Experts of a small language model: 32.4M parameters, 1 pick a token.
Below are experts of layer 3 (counted from 0) of a mixture-of-experts language model. Rows are named router (the router's row for the expert), gate (a neuron's input weights, with its number), up (a neuron's input weights, with its number), down (a neuron's output weights, with its number) and show model dimensions 0-127. Each number is 128 + 32 x the weight over its row's rms, rounded and kept within 0 to 255. Numbers have three digits each.
Before each expert's rows: a language model's description of what the expert responds to; "mostly gets" lists some tokens that are sent to it at least half of the time. This comes from a sample of Wikipedia text that the model never trained on.

# expert 12
Description: Verbs of reporting or judging (found, discuss, describ-, concern), plus line breaks, commas and dashes ending list or table entries, and "Places".
mostly gets: " found", " Places", " ISBN", " (#", " preserv", " discuss"
router:109160172127124131132148156135172148125101078143081137144126109089149148084104174105112168155113091152126128142119103092193113110053170138062186062131054137114170087171082137108144122145144080120118181136138114119109111164108152113154185137150119116109170159135183165139133195141148143126149103162112120146153198155141151130102166089113090034158152119130100148145167124044089144153121
gate3:161123153103180135146132156105111063078155075133093113064117153154099138113106151105135117150086158126151154147112162084153168153162107074106104138197167145047120167132112099144096156170135160099145134135127117149138169095136109139136107167129164118220079047141093164107155134099148174135160168110154129167135092097102157135151111074106117147124113115102182203136149124074111078138187
up3:102148137106173145174135144098171103079138157115125223140109112134150167094161105095145148135144122160153160069158103154146090136175144105213106132136106122102103098126121127159211099074123116115148153114115130152070166193135117132103133086175122145110154130117135192100160118075117110108114147172130137152178140144070100154050171095172152138102123132151092101081134093114038114145112
down3:132116111098156090154132175134144110097186133124057135165158071124126132143181150177168156116133117162092182158125174123165110139148162062151137081147105091192070142077142131168138123158126123138163126116158159127127100129068121156091107139169041113133128119166107176129078110080181140126080075122095094092119113107120184132135105084116103065144137091085125095113148054108081135144116
gate4:150150093108127145134204075074132091125090159097124150086162116173143110096080102115100099101192155064146156144123125147115159137129133104135103153127159132193105132096104149154123145099095079067141112152127120168105059184083127084124150121141074125157127086113126126136107102053157164146069123114127153153108133154123142099102138170176204137075117131153114111171103115160199174161192
up4:212137116130136170152153148177124123075173092113163146156092125120151107118110110152088112083114121176074098073099139157174069123088193081113131141134145141106189177124161153133141134155170073135093144153110138128144127162131081118109090123122066154127117142161108114165127094114090182133098149156100088121052167119140095101072157145156157129132048100163163184082180094113142158143116
down4:129133129134177159151132139120178097064181098062136085099114152078158117112152179140167170169175139106159128163102133154135158134078167171119113122147165095116158101099064148140111146149126114188139178095117085190115137177078053127119161120078101129167137141109158080157156135117134091116099137165188178102117119133148120123134072084112142184163114123110080151104152057116126140122192
gate5:160140110151115128177128038159154154124168150092106125175126099166151155166179173137138091176166114122143108151134137126093139104149171163159096104149161147120125134165102173106144126162075140164112067176102116101121135142118144085096139084105233106123158097151126124188064168059097150133113104082111097140111104190111152130090154176098077152110062126145145138089131136106132132066116
up5:128157078135113127134099146119097122129135161094120126193071125133175135110155145091109101123122137150135079121093126117169102146094160107142119140075173186117111145183152192145168119112132182174111052171115152171036124145092095097109102159172064098122090180098132165121158136080129119057205104122077127145122169108145051143154138107098114125119183142139127102121143154133114107093090
down5:185148143159118154165162116131123159100128127120141141123113161216104103096116183120159110143096111145155115175095064173119193193097167132127136042120175121148086150153144122130087096141187164129094126142140160169070141163135145149156089101118126099110093145115156123167111185188144057135120134149164121126152105104164122171133211123128058200121091138139124136100153157097141122158120
gate6:146164088138121189177079115158122151118119140129077158155143115204139115176107170184106116099078101129227165158130109162160109162200083120189078132126123135128114109116120118142097150131121132100163090103102114145142152180113151094166142121117097138112098135060134163143104103174142171100099100116137093171137159026136161085136128162124089165129128085125115112095096128193147095103102
up6:082148128132104202170115093142112145151143138169100106116066122112146087162107172137127118114175131125140143097171145153170132132115113160164069125139255099124124096080124148154090089147104167150082065090141179098112153142138163181096112153111129134104107075088149182145155134139127131060107151124162107200153114094152171114167122092144099119143105143106153099126080158137097104078149
down6:152085130186145096123111095119084105141141100118133136113142112082070104116171126189092112119119144139181090097101090151159181160106129136102197158139136161152148111114076148126136080153055106085093184114147118090144137119188099154147130165147134108127167144097106109121124155114148155108075135140094114127183137127065166104116121119145134179181126174169151092147078243107131109193163
gate7:080119138096128176073086133122191143093194076135158139153161159156080136184129125101105134097160128165147135208107169104148155101115113105118118101116160019093152163110095165154121075194138111142112071110136120103109123110106167143152162071115161158151126096135060186175114123143167138106158105136094129096191136084155124112160167149123159131141075103071148146120121118160120115114135
up7:103198133175102071109192139096118069117079118128117128114144140138148111086123114162157124135060128060107143136137164128125142112157126117111157101129121144097084148121148055107202115163133191109132151120184229168173117137162151121157124092066103075132161111112110132109162079141100123110173105165173131115138129181165187114135095099121105157122159174071175169113107098133148126136148
down7:126171130162101184161119173145088150114128124133160158136105096103109114158129141123115157149137114116188102113069108086138179065102157169148136130138114145149066106159212114163172105157092055092155082164150134143124119146135151108160114205126082192123119115119146153152152150148151113118123120095053177160143128109146146214076120155165096167131148153138152180141122102110167059087109
gate8:151154147182152123124133107076082092103127113158137174172171140121139117179091095091175104172122136107138138174085067092075082088167139103159149152107217065102075152132138162141140166163113160127122128109140145141080184121145082146072144140143125120106192169105094130188148166131168132069150161118101143113088110123125126105126088094091135137062131133093160116104097130143125156044140
up8:094137141115155131120146207095138128117163120113084133092168173091127114118087104112091098208156152155143116050098108060078096115051095167107111097123124102113185131139170099142151111124142144165167163108136089132038137135141141147111086152157128172079100117084151069119100136124153115154109182089102126140101146124159193115044130126103086119150095172144145127149106112123090081135128
down8:090124065160127097094102155142151180109093172145120131115083148151143136167161179106152107142118133131067165159088079166158145081086141078086085094123189171095148161191153134136101135158155087122086107117125095152135055080128096122137182106118118107161147143144140099106124147127146097140138163159067158144173105182135111123151099109144121163105149218055099077165133169182123130138125
gate9:082140138122165105140108048131140163145140139131175134073087127154176118124134144105115096135170122100179162083159119123109126170114113163139096115184176155117102133123101108138076083136134151062089083107073107166178205097107075160191124084121124133098116048089129133150074147129081156142170118116183127130190125152128168161137139139177122159156160061154144091147082111110124152141146
up9:095149149155185121124074097088148141143111071106181096095130106139130151100096173130139100121175131116124110112120056155169155182151159100140140138080105178126141099149088056098086066165123212139097122136152158140083156107075072154170091129127067114119114125101138132105096127159093119114104101157126204101140149099104126172117138121183122127139208123185136092120120137141091179140086
down9:138100113152119135156155154149107110095112064137075131090148060076136070118167135142112117140145113134137200153161057113112143145111150125108153129161126147152131140156148151143124142131152110057106157161174221086103075199148152122143094152142145170084113131133132130176044131083093127139180084154116127122132156092136136169153181193122120116135113156162110169151152176161098178122189
gate10:206085125111116131127132142117086180164104174095133117157150172124130116153093157177129156130163125137157084109112172148125101218102135150146091156123162111112100081168118123123097138076119146189172116183107133102157100055097153134140093104097156122140132165107100091089130141058097111178167111133138064171097131130162084110091076169162099147092115155100169143123094138116190153091190
up10:147059125131087137164149118104092166193086180114093114105178162106097111153085179160136116146112111112149090132101148144084114214131122129150104134105144080115097127169103131100117140116116142156161128164131126124126138058083121154085132114124155093135144140084101112148119190100121128173193147088152082176105137146128053126093073185160147164114157205103154147142107132119160156103221
down10:084113139142105137177129139103100128109118145104160119074144149095078123118162114154107123145144178108109134089127184139150136096151102108077133104082112121101117126163164217128202131112067140162159178144107161075099056123126135188087108157103133113138061105167178136104131146135068168156100128114127109116118113140172108109141146169087144154075139146203107113177139220144118173084137
gate11:173130149096092072058078175160150129145115140065116170162174160137116100128129109144133110185139127117114106087130163117130172100127126103139122159124111193189137116114075123186136170130118172145172163152121205128121104047107126146110064147117111088165129088117059118144147126100109122102110082118134070137084121096147160053165142139149139148163179136095132138143089148200104170128137
up11:102153177152162110088088101169098074153083111113133140092127142061124109167134128151163143175086112218075094088146132157099157138142134138114159118083094158093190070080129109163128184145118071177133118110147114076071134067167158159169146147175153163089150098110184162118134112121106092142163100065144108165102125167190140134136106124101146140115164158097138145123106089096123128125168
down11:149103131124156131152112132156162130106189112091120116122097192123167128118138122093124142087149098154137104125118121092153139122187148185189159126126143154058079169149130160119192121171098103124122148179145142164097051137116123141152155173100121117104133124176122115113166120140085120167145142158154123053182083086173104068147090137118109123181239159074152138144166114152128152111190
gate12:161157141114136169130120098080131166135174080157165162035168164121146117069132100138102141093111154134115142128080075102151137132117149126169144116211126149185112153112104080102118098110124111068043106156092128131135067098116047103143086122123139086122081122110122076166099097119124136153123172090173121160135140098132104142142168148130110180018113108133144138098144150149157120138123
up12:096128106176110102094172167139078067134128155159142099116104166153112165112156116147128111117098097131094185118099140069140124181104101127147152177095135178144088130086150097143106063124132079135142188129106090180143130147141146084087119139140166070160141156200139124161165142183059091180182096113153122146115129130122134055130110124084202111086155156123131184124100116095172153164143
down12:105095126104097205153162142138129109099147115137160096122128182094066066131145117125123099180173089129122171172079132139103132137141102107056145065173155083136121207121137090160128118121100124161120196113166125124143104063111144119161093161125161157188127124130121136174158127073159129135130141115110165183147133081159167138109151174139074157095104185113074088128174115105188157110103
gate13:161114113109181088147123133108149086099116119136106176126166139132099099186120108148170111140105144138111183166159086097167184113102171144139149182122116131145073142101147078166122139132142090124148170099130195182117140081121110136106156105141068043142118093132157157208113135149090090101099099140142175178141127140081177158095121160168096173134137148135077148091128051163100149192146
up13:154147124120156145096124081130104149156073185072157127112109110114127164059086183046106099155159116073152078098081127189125085143162153140102102096089163141125169099170140089157104094168095141088099180058152106163133075091144116135093093132139081098133151100110172089080120108107166114133153148154124140127138145111163101075142139178112139182163134139203078092116133145147128128129151
down13:118156085122093089116114084168145172123099070133132146111153143216159157175128151142109141161109123163172126100158107119159103105125151138126148125116145158154121110142113122173164169099116218183063117174136119111089048152177129120124154136112149158071134189120156030108130145119115094093118150130142103099140140134128088139062133173086151122216080106146122142172134143117142162133171
gate14:064107093095173084185115116093148142100114080112147138067118138139129133125084099147110105111168150131167172157108117158134145019221127207127143142140167130065172153165135136123119152173100103098101117122111121081118172116151148136103122059130128145170180102132108131116152202115135136118087159132100140142172136180097134152101132195133115148145152148139165100107111134191184111107136
up14:120120119124151190114127096185126100118118132156133099112112128098111165184154123139155128095120106168074109112103106139112079116088157123128085104182110086124105077112104127165086133100109161092109083142082146129181172109062132157118145162079134225094091157137114174111109123198114117093183128120121022096154151139113184144135154174129095148120148062118127086097099192138110145097127
down14:103096092127116145134184134120106139110115155094132145105151122099080108154179114074151128128124146102125138096145146136135080118104126110096199178203129109130172142132067066158088146075126164109201130125157120156139119073108137127164113129121085124060155179155205126132140197116153180135127089124133091150154176128165105157089144119125070184077072167145101103141130172098153141147069
gate15:077146119120116117131166085086157094124112151081147173148184154221147115129080115150127053151125139062156126127133114055092114127157121134121152130089159135154091154185134101143129140062103130132086125126149109074061145185115145204143150114121108116168153168077128120125164113105148132112159155112108118040095140142136067102133108096175150166118096174063123092131101133156118097144115
up15:118099143086140138129139053175185176136127144123106149158113119162090109133144124062144089140152126131174173127156190178170125138173133120123115101047069126208148122176147102117093034158089145133148159148166174121157132087152101102089129115125137175118072046111145115113120172148084166179130125114146164090119124137117170133121111163160123126122089108157154189106120137129150179128139
down15:125135150123105122098132165123134133050140139162138139120153117113164087182126184116151092097083089167095174130123147175156075120152112144139122108151121131130121134184094099077136054125136154141138134201157147118144177099172221161108133094149173104138181135152160141138164099122113001199094129135158111095140094154120114155102130139154111138150138183111141083119086151103116150077114
gate16:156116108150141176153119093095155066159181131204117130062141143183105185064069117115155136165147156113122147111146116142107150102136064131086176110123127089119154113128144097116169116140136122136088095130149169171066216164117053159107129122119143125106119128066135111101162094127118079114060085139121114148091124118171178171105135105174157158148091149149131083151125084171133086118158
up16:193111161155168172148098212087147158158131138112123118118098091119134098159186186167134124136156128159099151068142120091091131191112126139145099087081128106149118121074149156095108141164141099076145196108111112162168088145189125076221110101128124103134134176131105149158124160120113110186168116092170097113144118126120089099132152157033143109135127104132156143129150126055136153117124
down16:074131114123111131123105123147151123178111157192137137148069171186156096083162174130155150125139164093108145128101083129137101106095156111122110132152104187073094170153119130110138144096142150173087152050151069188128110145173095139163173129128096095072104105149139121161062170124154184087153119166114150112171145151158097082184142134106093145110080113156114167159176061166124074137134
gate17:162129142171152135105121122161088132104090119189096134118100111181110128130118117148146193146088153160100137126103071143103092103143140111112143135156099098143100136136125123185175171092149138162161141099126087098170105169176171080168101117135137104164118181122129200139173064135149175093127140143028133062176128130122101084123146163141146210080114144183136159098153094133131062127162
up17:129114166121183127113180169120096118176118089096123175105191098165103154079103179100166119105212136185148117149133111156077109089157174131097160095086075184129070162118141062097140134176175089163081145158124087158126150176183111104122092118112116129149119072114131097136104115142164092159134088108109165064089126087149151118128154144096192107146123112131126137139159131127185138101120
down17:136211131148197064147214108169117118096100125136081147066141058133100151078102115082163072068132086101092135091084115138154117076124136136133169144096176140145114105081061125134136131105093160136181119125089136184141096119150137143140136140124133123071120084091177118157167145082119141101147131098164107167108137110146150151100154109108129140120218168109112138145097121156145115122175
gate18:129159124199179128144155130146171125152125150065094082163134145168123104141104160107124194123136169106090112155192185184092065135075134116149112110125128181162093158164125123113074074104112144158118103138166075173104128185177145137195135095117087146193100111097107190113137125073142149138066113126101151150104109147105140134112123146106116147117047147130161139173079158147136096119143
up18:095107111110111125140137127085114043102140153108147140164088150082118168138201092121133076097094129133135163126089103122135143087148117157134104117127112158115101037117160125064134140121129115116087081089154135076104090120116154053141148110107109144094195131106120124147146070145091124098155130157142102090180139153167094175143098084174115137122179103066133033101152133176095093147173
down18:112065137148153120141129117124095113066139081111147167159147187146105130134189126150105160135086122162202189128107080194096135130147128138135105182122126085162127079154114084078114169137102126089133074161167137151070135153100141154156183116143158116104114150169137127155127120123140144112110098103136132160156122147068091101140209074181133072121064064157082166126144183140157126111100
gate19:121116138132116120105131100171120148180127100170163134156170116150125150106115083122133090170149112119080134153155149100076117149126097116181107201136112128126135147163171147159124048121075202081122148194163135115077185113134097132097080102119143100191038066110117123134131119102130168084118154116179095184062124140163154093176077120158100134094131100126138129146106137174095102124174
up19:138127144125151129143156089173160143153106065144165167125124146156170135075170113098161067131118110146149081154162141119169130140086111113156140150136102167170130136077169122086115069173101185086091161172189147168118120160074097092109091095124126059104093063155125062144134095105156176063125099140200139128118134156119125092175086146164119122086130092151116159165130160176096135151105
down19:156070145109122138131186103086133132141101131186101153213148115122136115146164107163105090100108081131130159108163125115088119148103104143147137176148104140103125094106096079133176141140111115098128152152165106112139074092106101104169140112176136157131110150108079136083148135162171134083108089067108120184148100138130112083154180085134107224212116102066138117095135177058163116157085
gate20:153156168152085173138102110118114121117076163180185126138147131117105157142092145128177120116169106161144091194132136193060200163146047211142119138125180084161137121124141170137117105107134187131160118146085143152134142110148125124169142113129088110162146118089108197163119103157131057119127096141112137165082133108094167124119123069149189138066139110141138099129132130116128096094202
up20:180128114183132160098134172143118118141138141132102169114163149115132085091103123102189086118179114179131141136185155158127105099111184160094178088182135187162063149159161150086125179070096122166120124138086120141108138071152131121151145095076153072082098086164131046148079154121100105118139106138135144163082150131146123113106079147081070143106174135112178188134169121117126117097135
down20:118167102166120107192148103096151128096145135216099100199123085076149161112152154066174175181168163134131125141153225145139145115181117179166096150173083081122092145112134129070143112096130179173125110125120157161137170147128107137113137152115152100080158129069170130175152123134164110060163152112176079144156138127128104159161113143099113123148169126103128124100109088075133125120125
gate21:118148097094124132176065123151149159143170223078119133173137101184180152170130110110148143162117112162095095102108095175145068132119173138124108095132137129121062186150120130181107143205094155155084137183193094096124148113122126104107109113112107147107111144111105163171100111134173107099178170149129080167097061112119130111129086133125109091114139172129118157166081123148091069111179
up21:048153152085143120141128084137135111130108135159133120133078133124102144181188160116116152105078120096105107146116147064117142133148115129153126145108138095127182158175128147041134108160135167093169112098125143161092104090140180122087134043100212121116133129115091091135084191104137134113129105086220098121174077155111178153116160138110118149067102119099127135153112139098148178160181
down21:155150114128132132106109107078164126154106161107069119171145150166124105120136140060106061092121134207167126150089110126117137147131077120138124123134149142131206097147129140110156156105120216115132159071163148125048095134156127152085121125152106161126139161117191075144106160184076070084152150115100159107154096115084146151156112164117077144117168157161149162060135154137140080180159
gate22:126109092058118117085128109115122095184152100162096136142124095147130133098187132068103144163163176183157143076116139116103135106140110149141074084139209147118106087235108125162130161132110122136154172153114078114167123113114119142135112136123129111126152096205100106103146127066104119157112190099134161125164152139104178134121103159050105091097074109142176062143094133101170114143145
up22:156057084104098174132123158075127145180070121071106135089136145146130114186124127089104203154073125141136110077124106080077081109131156189116127120132161170125124118139101106078080149116121164121140135188110125154157140061172120143126093176186159131152088124107186083140134136106106157142159172155083120172109118083191121103134138138098137161114163143143143060170098177128143153150152
down22:085154189154092140143125152108107174115098173139142100114052135094119109061145137122126129127070100141106160120123155101092078156162114070118114095154176114047094167137069128101128175099102097158116184111144093122181128153092104121142075091176175152162114089121117087086144129093134167106135088146135169140102084148145116085069082160079131171116195103094071127119123146109128134096103
gate23:139153119105102062107080075119143107175107109158109158117176154145105139054136135146116151128094142103149149145070142114137120126142092151140130109112148136128166116140146119215158212153116198139063119093157080132072157073074133059143152163137199156134113124112161123152117134074108149073137141119155139126123116112125184071147055102169156164127166117110129162106126104135062136115164
up23:150130154200120134170154147073133208132113148147120144173107005133129161101188111103116215128148134091129176124105093153127113104139122168163146147212161149153113092190183126182117126108112110149153127144149118165154140127089171121069097145124072112111100137143110116094139127127177118138087165143098137146165137138126148075098103094159151147093096133168101072144108152175142133115142
down23:141100103096144154171114177107108113180123119159150169106172116140175145138124113123144118081162093132167118129128104118104119178124071187136107139146145154112109178165119046131166152094127161158131105156076180165179147107122107162124140094113163167118133070155120148115151083135151138072203131159158073087033076150176172107149136086140130121121077112141146122062107188143088154148137
gate24:180099133154183190146115155146182125177131118141105089146160164132102090165118089134142173115108163172065157117140107187146139122086120121186086101118101074150138165127152192194124191132133144121093128150118139103157194106127156167107119121110043183079100159085122129124141104101167115109092118128109126119106063125150090065066092122162163125123142125110153118131112099143138154067080
up24:155084130146140134087173117126166152160079118147117205148103078089064049077135102116144129141144162168153099120196166101133100131159098184131117093088117116115177088152090175095201154161060138084082095119139117120130148085123129129133126087104190199122142135121148131135176143149128142139149099158134146155153109161115134093080112118187173133118149081108154088115125164093072091109123
down24:121120117094121162155091181131130094142131094088080128137123152146135145145129099124076144178116120136127119193124078067118141126096103074121094126180127139178146126153089101116154110138150143174088125105145102018120144152097168118125079186168147121162123148182110149092138118114071085143157052141121102106088065129090140120086111126116227116149113138176147081173116098101077097141120
gate25:088115098122155151072147082113133106152191152130121148151205125123091074156106116128190105070155109168167114190101108147172186145177137054110133115158137152203122174113159122172074133093136069108161102128132155148119135151148116125130169188135081114148137053178098153133106092121111154123118127132161131130157144078097114099200145146145120103152169112135118145111167085158173146154085
up25:198161139089130142138151183177152110113149072160195119141118177112170104163151059101119149114127122149131119136141094114110113154124204106104180176147157129121130129122152156117102180168176183112200118080052079154170111079151084106122130068075114094135113171134132106180124115124116122116089135125166110122065123099101090093101144158144153139103129140116139183152129079062122158151129
down25:128034172152122134117149105113131111206170154114123126118135110047126109099165135171130143142133093125135154148091098115157165126140147114200149110124174084131133153137140108119075113164116086079132140099113151166140158141065125135066124172069156121063146084133105093171090181146106040131105159100128097139148089121134120094137121049097141136110115080121075101124142161186138176115103
gate26:105144120114136096124127125096088133129187127202153194153184104163116072144079076105142128144138107132114164101148140132113092133196125118154157154171162086092147144175169141125086101145131087124075108207161116153165224112119155173128111096120143105089108158122136125151192140144125120126112167173109086075196132122097085116128136093146140134100121139103174124078063085159150126088087
up26:132178107147130180136143110039137067111173144097106154116127115161125129115143137130129103134201155128152098137147143142142160169164152125132123090108168194134127147189113082087066107152165193117079144182161166167106157132109103171141157080091059099131091077137127100107116078051123110091135153102112152099111163115117165124130130170107077100166082156112101097169136116145180162168116
down26:117178137123159143086174111138117144075158061121198102120103112081135135142119169139118137164114151153107100103161141128111205134149189157166075135073191141157102104127178155113185101121153165055170119202115170135163112143065111109139111124165091156125138120152178126155156117136217125096132170124157121161149068167132179097119075154132142126167136140125126105098144076138156112144120
gate27:062098081155127105141109124122108173123119082106123125178142106156072158127113120121161174113140180129123142108105114160145124131098105118127166147091113135090153088143149127121173082112109140124156040190109172101184079149138183114107123181099086204143094090114078057078155162137140131117102130111163141132104086172095127121097155129170102142097137127084140187031109117161167149105165
up27:113070054186121150155142168080110131124133108126136118157161116093128136145098115121144082130142154095090103173142139110125125146117151112121128108132081102109173142202153164136128116121132151136064084162174146133182176096093126123112114116114035172121131158105150075147176137106174120167066132133100118159137131097072105121099115101095172139093218157134110148083148066139117203064105
down27:106107144112131087141123115135105131174130157128122109139092143102133118157118051148139177077110156161149092137185128118119080113129095129204135129178122149140148098145144135141131106141138138081169094066168122172099159112125155127158083142102126074063162114083121107032173072099134132196131146124070170149129109108061120120102201130201136143122129147107111103115147209135173170134150
gate28:126099081107189142102174142103113114120160125084186141134156139186137122122109131140090061124145139082115216105139163156068151109147123141151118125085146164174106152119118158112167097064092095120103118102119156120141099121112169140155153122114132173126184068100150118113147169137098085077108120128178104112032106175141100123136109123151128142118150161121134128080057047164172148070098
up28:107153147108109140124142129127175103078148114098089106137135108081119121153150102204197121125177155145113122158152131152154134204087100094170160152116130081098203161138170108109163171134175130121178111131172077139173108133131089105068110116116069143162107174137114125130144111144175155135133115097117071118187100145122165144165126143197095146085063103109137216116170137139168089099135
down28:141144137121144114084151150110103163145082142124109092121163104152101113101129104154096094106093151255148171175080136102163094172157096152118152065174104102093141131114175082109078151147115135126144131151148094100137127102151093119097121144033109147135131072144095141131191152180171132138136131159135120161208143132079165109107078156159136165161123087151134156188155115120119166123162
gate29:149115112135191125091078106114160162161105120147142121160115118135081136221179144109143116099079137137150178168164137127166118086185116101167142107151178155204080112108080128123128133114162163102087095161136057136115109089122073104100168121114131131157162135172080148200087147081114169091191102093104128117159154152093169120157158136137146150079127100145110064129083100147123130141174
up29:105157134134115102091111082197120165196130127117105130052172133135130136157140055118100073140139130146107158125069081105161120191141155173100113101154189132116095097093154127160130158165149139105127132135093139129112113076100041135063187131164108102117079135132137092175119217149163124159112160161149057141131145173124154143110141107155142124138110120127154139084142104140121183063140
down29:095100131093097130159163103180164127127125107164109136062110143068124138141149127149132123132104123126138132103139128155137080140166184158097079166146106136122121117058169103092086095080109114086139095125084156097084140149122166077130092199078082107168143186059104118099086129123151152105171162105150097147100130163172171144047155114198165154190138125186088096116161131117102139112122
gate30:134109158119235111182140115062145169144164184163150109142114141124127113174159132109095154108179167160096088156103168084153137138100168094141104195128155111126127189141122198102173146167111148163132090187196126095182143076163166110141146114120166135131153174142115134125104166124118139122126117120074104183105093165130136117093108112131135136137100113192195106150137071150172150107146
up30:126125179106232134131165136184103136142092156181111082115111123103130087111144152121127166139105108127092128178173117083156135090185106084136125206086149139151122200145101129162155132180109162165090083147145120161103183087128162118162131120107157094132118168134116131122082144109162112086136093143060189175106164137109144145106110155160113141179168141179093058115162150158144132139171
down30:150151049124110123145138116148134136116167158158093119124146167147112124104149211148159099139081161138094120111140103159158067104134111052134071125124100080152094150108108115153149115086127112082128109129170150139111121072113167112109159099120153190115148139181154158084060073173163121140091179119147150176133153114193061146161148132116197161129115136140068134082124122107179165071107
gate31:110126101116096181106166084134094144132127125194132127106125144207138120105133076115116141065136120124138193141169125118123081098160068105107099095077179119134151153155102180136101145154082134118142108160107155123157118113198126128118094075129138151138114185149155141132119102046160127097104211109106130086085071134104143099117106141163204127170048158115191139170116139136148127117162
up31:164128105174152078126154139125137060095159124140108105093091095145117137104119132098150116146100139104170118171084152070158150132131187092147148128123135185167146134171083111068105132101128134140121170150181134089065105102140099078168159164198140151139151063091168170144111140100129153152144070107131141200180142165114154151053142110111079130099187122107113173115146122065163100174143
down31:068160114120153107125113128131099090161191090124125121096131118137139177104148221085118120180167124163118097134160079147164126127191181137104136111107131106172105135126148161105159074103163115112112110096199164127106085110167078121190140097048140128156133069138124147090154070112146113085120136147194121079151109115159094148184147166074134074115140169096102101143127099139180112117120
gate32:143143071079098150132106149115145146155113134127129096084135178141185118170120121119096068116090174059181146202199139081119148194151140107119100134183168111161104154152106198084113092114145107146141152221114163098159095111135109172125128101089168163160130102114089139168150145111116120172164140140136155132127101194115096151137043158160149148161123170143108140126099140098128139115096
up32:104159175102143103122103076123168072104096089074144119115148098084097126086157108087130108090108132134122099153135105136135138146130219123119112141160102178119201118041151126127074087141104156103047093105126086085107154105112097106118138084135176144130116112172151133127176162091119119159182135056127132185113076150081144137164111155128128171150155083073154167066121117135125109125097
down32:121184146080121138103094117141124121121121152187133130151133176172126140162107141119033120143121114116174211188082080118149114180068144103153128126154108120092153155121105120139151114117137146169107144124110101142151177112065097155187134116174080147108187132068109156096173148095192111147130145128130125123133114099166131147144107072118164155107118082188079056077155147138089108118181
gate33:149112077120116163096120113109153131101161211213088150133188134171128146131039105135141127147129111120159122166148183091109149175097144107122140129146070100095129081122139097110122146107160143206128095136165122113148172117157105163076140126174157129118140154143144152108143174151108080168128162126165175000137094121138151110115102086099110126133116083107125131126106171106176100102155
up33:143091165126098172166121161139115143181105073105167140080067145105156065157148099148193114142131133186138092152183077147100125096165110127143120038070131130080127140120143164127163116123122169055157165082085163147105133124158119196172086140109082171086090143096144137122149075145138141137054089130127091112149130128119111116161134157126168169124172140109152150111155079142115180139123
down33:126185137096093151133091133126205146149120127148106113180116139110130076122140141117154134128094109119086113112155094168151206163157145174132056098159128139151123166112142116099152089114085125124127144096154111131073166127120195083102123145192103192134125183111144145075114141138098096106159106191147121142143075120156104205119181129173123133114127139041110162173111043120104104103149
gate34:141091108108198150158115125177132116078140132141151177103129122126182168120114156105126120153117143116066105171144089079096093162104094143105106155174168062127111120044153164152133111115119148143105110114090120118090144151082142083131128112113104081136123095096116114148107016108154106115157129133094128169039122196131089183122102101117095171109078110175136096120117085144141153103066
up34:129103123103166160161116118068166182123167109109165147144132137119054135106145171091176163179089143108124153149084122101088108175101156157143146118113091130215174119131172130138125069107153111160211152137118089123127230072119104140087111088121072104133132137076089095151136161108143122165138119122124034108092132138097115158124100148089113131123121148110074118133151131145145120067159
down34:126134155120157138104117122129112177157110105093111152128117072135114160161111110149062212122161126059124090148098134112082106123089161140147137102096149160161137110138143155147091147110106159171145096136100100085075187086130150096202165147101217140108092109094146133130120092079134102042138067066112132151124131126172109111124147083132108164109123137149151095174154229143151146143141
gate35:136121118120125086103110107151150128083135115119074180188129152176157108107149160112137015104124153057141156143100116077177127060117124138152100127094162098095165106158126083152123061168102127152054117131160132171142138148091101122150112136111184190107170084170119145154099156111091176189095100061155112163169086161083150164166100148109133121138098113159131126133119120142153130154134
up35:176148119098145082145129151140166163203124035151110153134099076133134106119160112145147082128149111133090172126198082110117166100154081082150104100063230105172103085134106173098109131137125110163182116151164195115157181122146134101172151137096118130090148179135124141126156148087107152163201090145096108112110127107105107102133111132161129139141135156176156092114114122159171175105131
down35:118130146121169097085167117122112131108181146167114098153110110177092104136130095169086143089170152129121118140115121097134065140118145133174084112078131178163162131090181126093037102089107111175096115102097110102089159143153108097150139104108145151095115107154097124135115148097120063095117147176170145155142126104199186127116189195142177137094125116213115132101093174165151187173138
gate36:106154081122169114087135132052088110125133085111193117112061125161167110079141108121122109132121238086115138084174149104132052116112135106111121148115124138161128129099159137134184147061159117056110056127116073127110114185142110170106172142132131116091098084102137177112161086136107078109128137114105178168132112164143139107149134140120130172113087102065121137061090144141129115126122
up36:115097095124118127103123135168087086152113087149102129146130136147071132120095159097194136073118169140137125095166112134160121133108066084132132165200089116209095146098141175119134152117144123128146112113113127121160079208053151174127125181127127088121082154169135084098132089157180142113135190128195109187118132148091089053131145179174071168107117126131115148139120163134122093142105
down36:076153083155111103161171114053199094189083128127131129097182148147114133111124159111148112114072155091122119072159165156084122166182140090144064149119154098134135136110110130110170188161167092120137154150126158140098127162116074122197107137130123134048172111156132166134128122135113158134145170211140154069109193124119137136159124152082165124149148139100111153151130096162158090121069
gate37:116105161127103075122133121163134068154111160111229150137152144135086141184101132149079128135135137146090066106110090141109112091154165144160166119119058133087132142147197056176160097140107168101150089096139129120135159155116153118108074139141126139193140134078141118122176122132080113183166160051157117146083070080108128103122112106114135120055160179115118143113116115174090131135162
up37:068110103084082123112174098099153135136150112138135147127119097117080167151154161145111113134182129162211117095122134158163124152121106099100127122169116099174082125155058155110168159106091162097152110149084157133113094106126099147201170143155156143154113125122135096136127080131139124158164121186091109126115121134126189132140191159150032115123148097192066091187146070130138127203117
down37:129156134201118174112112115110065128116169081169135183120128107098120166117106092155160173145172100145128179160152130161138115109111162130159147129196140091139132148123103101122110171124154079070136170122074087103105154142109121082123181167074150112087112167162139139172096124114157178160093077098169125142160154118098132123141115170121125139139172165146089107108112050058084207094175
gate38:181181110141141083099126096067134095102104121145096091075101155153105173157136140138132098165103138112099134078186131168064104208106150081146123101151134128111081135120079097112021150100088134106120127121135126127141129109159137131144135103111143162110183110148154116158090169106179152147111139152219127049161082148165165136177146100109188098122121141094133085111073130148140113132134
up38:052119127164124126148131156181120127091099130136112131179159122109123086172111131084140116155139129186093087084112159113144209102148106161134129152194133171172201186149183092186199112090117182151143122173182160169104112128107099096106165108137093108091121138131095132143129099105063127168129107155103065095107156087096129148138118117111054152096133102143143099123117126103115073099112
down38:122126085147136146084164164112180164119130141156100176150171118136180121174135120121144085105163116171178114099152119162200123098117136133097138140128104105160138157139113151099104169129116107148141094136085115123124097106149106129085141186159146137144138096121108087168067181224184142133180106152153172105116144063121084106135132118118124120159118161143129177125191056097217209105123